Below are experts of layer 2 (counted from 0) of a mixture-of-experts language model. Rows are named router (the router's row for the expert), gate (a neuron's input weights, with its number), up (a neuron's input weights, with its number), down (a neuron's output weights, with its number) and show model dimensions 256-319. Each number is 128 + 32 x the weight over its row's rms, rounded and kept within 0 to 255. Numbers have three digits each.
Before each expert's rows: "mostly gets" lists some tokens that are sent to it at least half of the time. This comes from a sample of Wikipedia text that the model never trained on.

# expert 11
mostly gets: "an", "ine", " as", " also", "id", "ib"
router:082098102119131100097097101177079053121216113121088133133113177130140066140155146132209142079133090157105108141132116121178085130109121133142131101126155174101061073109119116128158116080164205
gate0:143137126167136153083108107128120125182095166134094103122164152129143106122139158129137070111115108119129152095167167125153123092160125203137117156145086123092084083067148167159174159122128138
up0:103057117131133185149160145177141150120164098142165105086113168146104082098171130118148164140115079086065155111128152143128158140093152125148149112127117148151120093066098123111161111119109151
down0:117109143169112127141114114107078135130134077126135095114152131138141117107158180181064076123141108168057093076112148157141110143210135132102093084151216094104167141157123113138155158151155149
gate1:125114153133178068177121138076104098176146104122112115127120133124122174108129110118146124113142172111111089112121092155127128110158098137146112113129121191124051075173114073180109073083103156
up1:156146153077078105075138130145094158133185186101133138137174126156105171169145137146107087105151119065117138137086171160106127140127190124149153155177111109051078126115102124187099165165145112
down1:149072170108150160131123171155200159062122132089153149099082037129083134130133084162099137147080115120174165137127151119160110092074204167154167117158135107110143101109124149146151145110194105
gate2:123131124174097145144138111141155144139100120172095112170159151129115105057122120111100136115119110106166069083114119092098095127218186142144171090129159156114093171134100114151095117163156093
up2:129087112055105081089122147105174106083114111096092130107145109132137121133129093091094134055111151177143104164133128169105176135118093142144168086115160087120185072140161155137153049098134099
down2:118194086125087105096165176150178109142137130123105145071138113160118147174095126162111071084094085142198171119122168173107085099174165080139074083146147180132164082070144133173176130114108157
gate3:127147108106143125111116113118110168101222149124074130147123144138169105135142136063103143133144159136116118096138123142148060095085164127132113099115111165119103105141071112142147043123084145
up3:150130145123082111112152160095158132061087121135121123104158108129141153128146144129090128116179131095139127152091079137096131098128149092185123096140115140135080095126096141174112074187151145
down3:137111141113133105165082119091099117117088103184195113167110072138152122107172138139095105111110067132150127136113111068094063112156172119093113139132092160132158145118100165149111144082137168
gate4:107169121105085137146092084152132144105163121178152122089102113171144105192114124138133103169152101111171115127164154133132088070080146132099178133096143108116185122100164109176121123099191154
up4:151128148101063129126108128180162119110145119109085159106128116137113131159148097125126106113149123127115055135197070169180116107129168108078142140166150141100153097099076086185141132220157118
down4:109135147143191074187125156123118094154140208118093124134080077130136104148123129196089152099149100105117150183164148171117171089161173167136167124134155154129109130126096159149102155197136155
gate5:120144101144137153119194152170200163137084148177187146105169112160131099092140166127113146086164097112131118194112123084125145118106092176108087221153098162152108163163113156151119124111102214
up5:091112160161113121128129072115125165133102120056119117193132146133175117151092129105103143149093121169135153133188107146109164215167117117179162078104139088141137119038154111135139131161130062
down5:058113137142118096104094107088124141163128134091137161122163096143140132084050127113137097178155115114162140106097140101173156165116128089115129119088057167125122107099073078094107102092102086
gate6:065159140151127153121087067061174100149119088191131164154148082129133135078100122102131114068098127135138108086145116125165091136130030119130045126186127120133133115108123180168149112158126105
up6:158106093152092179095138147171062153093149079099153107138131169115096100082144149089123159117158121065119131082113183178155184149145126132126113165063105119179055146149054055104199093100150110
down6:156155168081103121147082153123121093109115151154161141145065125211129147180122093141109088110132126069108129182075139104132119128160129117140149150184144142190146129116110132185154105156085124
gate7:142121096115134134104119174121105116128128146105109122063108114089101128089175086196123147150168172178161099142112179126127164098180120142124145090142129158131103060156074117086093143112143143
up7:102120148167089084138125148148114097140104155140098098076138146086090091140233114170110172132113125166116087091071121101065152136158200158144096127112152181122102131100102149077093159084153161
down7:139135109119138126137108148116127082115124111112082138104046151172156147112172133092100151124110144122108038099091136161084074117083143097142134150173108070151115151042131072105088135162164084
gate8:123105155111143196169158087166146124111143116124090206124113123139132090110132084144094122131230145067141094095108142115131079123131091151125148166108009141077146084161113181162155144181148067
up8:156089119134080115066128110117157176100132100063166088155165137075110069145159107135087123103161118114167157126140105131145130130176165132118158110079080114149114153104070121154188090145150137
down8:125076125108152118098140080117144099126105094118149156071105152167203177152128174101124111106095153102096128127129138162148171134162158122103164185094117138078134097128152100098075114164077193
gate9:087105074123096173151119172139093053157137084164127056136170135119164139151157098097084166146120144128077137136119077111113132089184085136118141123091149121105153222131159134101144152128104121
up9:160129131131123155083153145159142155088136160113188157163139100067160113115144137187131125060103113121146139120129124091099149110074160134161068156089132145138127140143126135146142174127117153
down9:157127119141142123138185158186226122093142144146085166140121081143064082164135110072139142168134089177120115117168127085129118124121143139130139113160192190133162099119090145109064178109149138
gate10:132165070186120036124079170140064132169134113137123105197159067091104102177098158140113079128130105108187098145086093105099074127143097151097096090123148074099198101156137149147191158098102126
up10:115115175091084157101075112109130114131123150126135121117085077140097167065079129135066134162152125103075161203115126116138194166130111092122145149123138144147159182061131110107096110120141124
down10:143166073129145142113162131071119150114149159105142052127098146108128053120167130134118115168121118082107103142139116125064130125149201082142115157115101115127140108151095144115103130095107131
gate11:128102160100114151165152102099107185176121140127128093123209141171112142136157207157144164069108097121104073127163154111118167132144140144171149079124079136151100141156107169162113089137141092
up11:123042211066100175099190108127080151103159164090117085126152106146091116151110146194157201127135121128073111097126201160148165137150174058118173095129133142148086118181084152141128153128135095
down11:156151111151146013160147170143122111166092149094134119162110167140110138191155074132124114103143108142165126096119065121133119133159079115108158142120107088145145168125116104155110107113122166
gate12:111143086145149154123124181100132130146191110082180159161096160019164145152135058102148114101141109193111068118052109078127119201152190095112139133101126096107060082095070176155134134141118150
up12:158133145119163183118172171057133114123102138099118104190122138168150157141147128178096153197081144162123100163085103164184109152134114161104163119124040094127146189078187138046127162125154170
down12:154076166155075146113149167099195142136137131143132120175108122169076160142143164067174114152160059119140139102121138073087106109129088103136110122102120144126104135144088125241082126163151136
gate13:106135155187080158166144147174106140158150177107102123101154166102187111128116121145116085152132091118143105123125082092125150082132098089164128130134179106105099102122159143138166185134135131
up13:078088128066142093172173140154101084134162159115149076081111116166097122128074136139113164146099121087092122176146163179121116112141092131075147120110084110103080154119104188135125118153078172
down13:162113118152132114224135149136111170129105105142106126129182131103136100145117179128064092146083094174095140134157096137104115097142138085105147064151117092192133138109145168157109162103185158
gate14:119129154159108088141151100151092094103055104114120140166129128105115167134083116087114130057170162170145121099151092151047101110125138107110169151106089115139133083158118115111102150082096164
up14:146141174135108094132128134138090146146178080114146132119152158124167122133174128052132137155125183167131109128086161175093137120119175098149157162132119091136120140149117077150093152166084144
down14:104149165114160162108121062178102109099102151109109083108178164114127102115129136126120150124149179076093119170133081200111189164117081124109181141141158132162121113170153146119075170103186149
gate15:096093155208118155142112138099115114126097118124111171144159101135096130080178098098168106120117119107151147131098131136118122168140097166145174077094135109125086146070106193112093125120200089
up15:055133040129161151157146115149116136121122124117113123137161132127093138123155169102085106135160139217132137123127130098156127099147138068127177139139150140150169129134159129128112113146056143
down15:112137094139157083134138144146121111094097150167091124193124181177127196182106124084193140138154099106128141108071082126095117090046096186186136151145111142118176126121120095097177141110145126
gate16:155105112107161155141134140107146026100125108168168184128207117157154138132177067126126096150119136150081182163117090058184076116126119131152118149118167123089106116077138113172134115128167180
up16:100156124145162170068168151128158168127151076127146103104130145182100145141140108153100196105092102150190093168117149165121201149113111106148102094128068144144102174149092144084107135118135055
down16:134139171118080078154182175102106101061108115142157156048073145114159194120118179071109148128170124200141083135070194149124124097111126093061164120148154132223174080114131153179082096144186137
gate17:078098182174151116149136115121159116178168150184124091161162180147144077123131074132100176104128163141114153092144144098128114102165136161180088192128092180140070104166131149113129146119092164
up17:145134094049140121126117132111118140116098134097126156088093127142150123134100186106151113163145111070151112182151084130162141145149114115086099071097141148082198150096104127164171082128156123
down17:107085123113150124101113137157150126137141122124121114122128183146148166005130094100184105133066114113125082064154105121077116130094139070187100136142168155157113085125154146195155132119079117
gate18:112083114119111190150128089099050099131117136168143123132175228060101118120064121134102108063118114165102163068164166133089118037143141130103109072083140101100108128131139134153120151120117123
up18:120156075121105100123115094135153094141156142180138117119115134094135142082176127195081141053085053093189156101168056118102164134096147115152096180156119107125198092192103067158123095146162152
down18:171098126122155120100157158130166148142140096129097188132147162098130179146201121165142160125145094093089134110129164128174161093116101113107185099168164113139118140168072075093109101099188139
gate19:139111178157140084109103121162111141136117098075143114172152187161126159151118138186113130091095123082153115184133102124168155143087088124136094143100097141119067172181119134140124192155150106
up19:122130062084135196138142184130165130148116147138170133122111078118119172156066091096103116129120164195109158093112103125086132129118137139135105093153150078123158080094104105153184157139060155
down19:130090080113184151122132095094106127152097136122128129091165144120101139043129092150100140148167099189107147136123119143193103127153186149105098135183164083184104118144199165123146131118118150
gate20:118138126121143189109109108098157183077160078161135134072097130106112151144109243174168100034110151167106146091115109077125151147138121088147141129182146126123110091141116173131125116097120155
up20:117144124114140104133169112125129086213094127062131174134145142117148136112116029118107146183165100105136111138177181173113101111113109096091151138098112130141168172084096087101122120103156118
down20:120071144101077123140087179155135143107125129114133099115070052103118148053131183146149132134118137123198081105118118147110161108084102139137129139097153184108106130143119139127203130176093088
gate21:147124125133124127156162142172148116086174122159077170100118167179134141206077128144082140143100136134135118130121202140132164151153147126144156125097104152116138118156167088111130124169133140
up21:119107093112152097165131103099116168109174103102095179138138175156113119182120074107115136145112125132108155130093163135164136150150186193171124160078159175114101115159104049125125131149145136
down21:129110150105146102133148101189129136091114123069163125125155159113112140116080103163104107139116098129118130155173122123098118141094088139089115154176167125099103099147112172137125131149130123
gate22:153148089135096096154089119179120119090119105154067110148048158156081158115156128079174136139119153129131065119160089140194131165119159093088117102137069180149095095125177170137119128109149133
up22:159084062166084139124130058129128127142081153096123126115087107114112194063133124158146136075131148081170146140146155124129140134111116110119145132189142159157158139118155125137126150123129113
down22:102088164060105123113105146098132066095116142112177067108161155097102162136136150119076137121125079151085168085111129167159128070151112130075115137140148118124110121147207066118109165179082148
gate23:109132119087100075158111135140197125113162094155100131148141112118124112157111184177103119124154145143077141133057209136134119121082201095127101122130146127120106126056056125149118101105125098
up23:118100120156194157169119142163113109130076158116103100154114062094074111110147143127116126110080090185103125195114174174141135140151115141138162109110132120084112097221155142176098150123136132
down23:126165115094173161068111219086111087164166117176114171132109119117082128126150149149121124144115169132096140073143089107120089120206147164119087099138122132191175192119089099122108149172153088
gate24:118123113191159160168194090129094105148194151086072130137129117128143118065160173108088209158169125146151175148071150126181080091117104130089142113157077155126137131152138123129128129110142101
up24:113225161129123108151125103138181163137200074185174129137111078124128142099160156198121094161102111114086125146073074121123202084099135117126169151145160182166140162143147132160125132119169156
down24:121142137078154171134098157110134114124140130126112090167158158171146158104146177084178172124122134195198084164108068191108194091121115181121160094135147137145107162133132117144144144144123116
gate25:138106149104144121125066155176086081095135115166135142044051154140077116101147132154113119159185164206101146142089116136147152187159105085127187127134099110153148148121130127114087157141070135
up25:088174135170151167061083109097150134149143097139164136081157107143142163156156047184121123117087160061111137160160114121100101135098154146108087081111146124090190141093135139151137144085091111
down25:096096128131163081095163138066084131102156062130072118131170116131143094124141164119148118098129130094130144075088164129129073159127205102101129105087161116118123130103105061142152093171091120
gate26:208167123079120104155124150104106100093130149171156117083119102154155177163131143063094106134156111141113179145130153130127146047118121109106066114127104120078134116132081134182166124115111164
up26:126074124094098174073163186151161131075092107111087116159110091157134088146133098140144121058125096134108103112143101164143097142112132156130127149131123153182116094182154120129127067094086134
down26:126114136144113182055182132117123170189159106121073113150152106114105126103124118058140142162140090221133118178111092116125174136147114140098159096152067162112119133168076124113133138053110159
gate27:162120131120136202203161119114088115149138117148130135102178144194131083088100194116126118124125124093170162107143135156152140115072149140164100106123169164098080102107112087134108142127112146
up27:083146157157094126085084142126133145123122147156099120142132107168108138159140103116183165108100123108143127101138099106091100185160126110082150171174025129095115126190112143130134164109122135
down27:149110126087188128184171115086165131074155099128142147113167134099098121136173146043196115186142106186162127114177115118131126160099138125094148153116087123088139106081169150119159101175118157
gate28:171107063112127121102113152087181153090112196122131117072137169116163137134123161085118118138138105143110154137140138110134150094141088204080137109100097115123083092139130150074152171239110095
up28:181123110179131079109111125124113154114081163154129132143174139143194145163157141127128100107062146158183194163148160084114141112116134138140140092163096138110169112142122159152121133128096125
down28:151108106089141176113118155111119068178129192140152112141124140163087139048125114132085164114082176104160088113128118178096184082145050113147155144141133068137153099217129192156144115114142117
gate29:194146085106144097118134110136055135171088092141186107109099165106195131129137134099161121159157121118116165162085138090198111146139158117118142136125114144104109132100134118134163126110208135
up29:116136093121127128125145145103083118113158127118143175099098130126191108064159113110131111143144082084145159095122096106101142191148106090114143148117131143117137070065105104154154127152126122
down29:146139109183061070107149097179152137124129133121119133084145098153150053177102174168090151144108120157129123176121119125162078137088144135075130130107107175107139116114168106112067161132158116
gate30:124111091116132129142169144083149155112107103124136098112150136089162100115084083115091129105167100115071131071106123159095175078097186142171141182134080074157110122175160080195109085061107084
up30:106117137176129133182086135151148111121064145130138120106092170144139123136139154096134161078163124148113172125160118143057167118135128136110114208183145086133112096145125115073108125162164162
down30:155085109073183108086154166096090155106146109144105166122148106087124120064156140140104094177162051130073167080162113164168078179113113108136085113085138133111123100142149082097157112113030103
gate31:124090133146115136114105166141109162140135141141153121168122145114122059141123125155127093149153143152100137053129157147097106096142124170167086091113090143075173118124112086134079116080166130
up31:129156093122153096103110150170103152161183121077137164085117138146075145174211129136083099133059121116141120116137168063120132140126142142131153087158136159065161168122134081146161115088108101
down31:134122119187114064087118115075100185123104132163156161161160155105172082147133172144158115137118200115134117084117144118151170161125153106156151088159150092190116153132132145097172125126163104
gate32:118099079100121165148098128167198135142167149147125074054092097123144120116141097127141095104097118182144075135146112072107149141139061111135112110143170096129116124078139173170164168121119100
up32:061162114150098128174179142122112139193096119102080113127096156151179135148176174118129082145117127130115161158129152138096131078111147040115118095150170102107122100177065118113143114164115154
down32:102137114118164068100145125154122173163188112159148129110096191187135148136145150159104138147172130163154107134136105097088100181055181138204148138111120141159138088096094128123086095120089139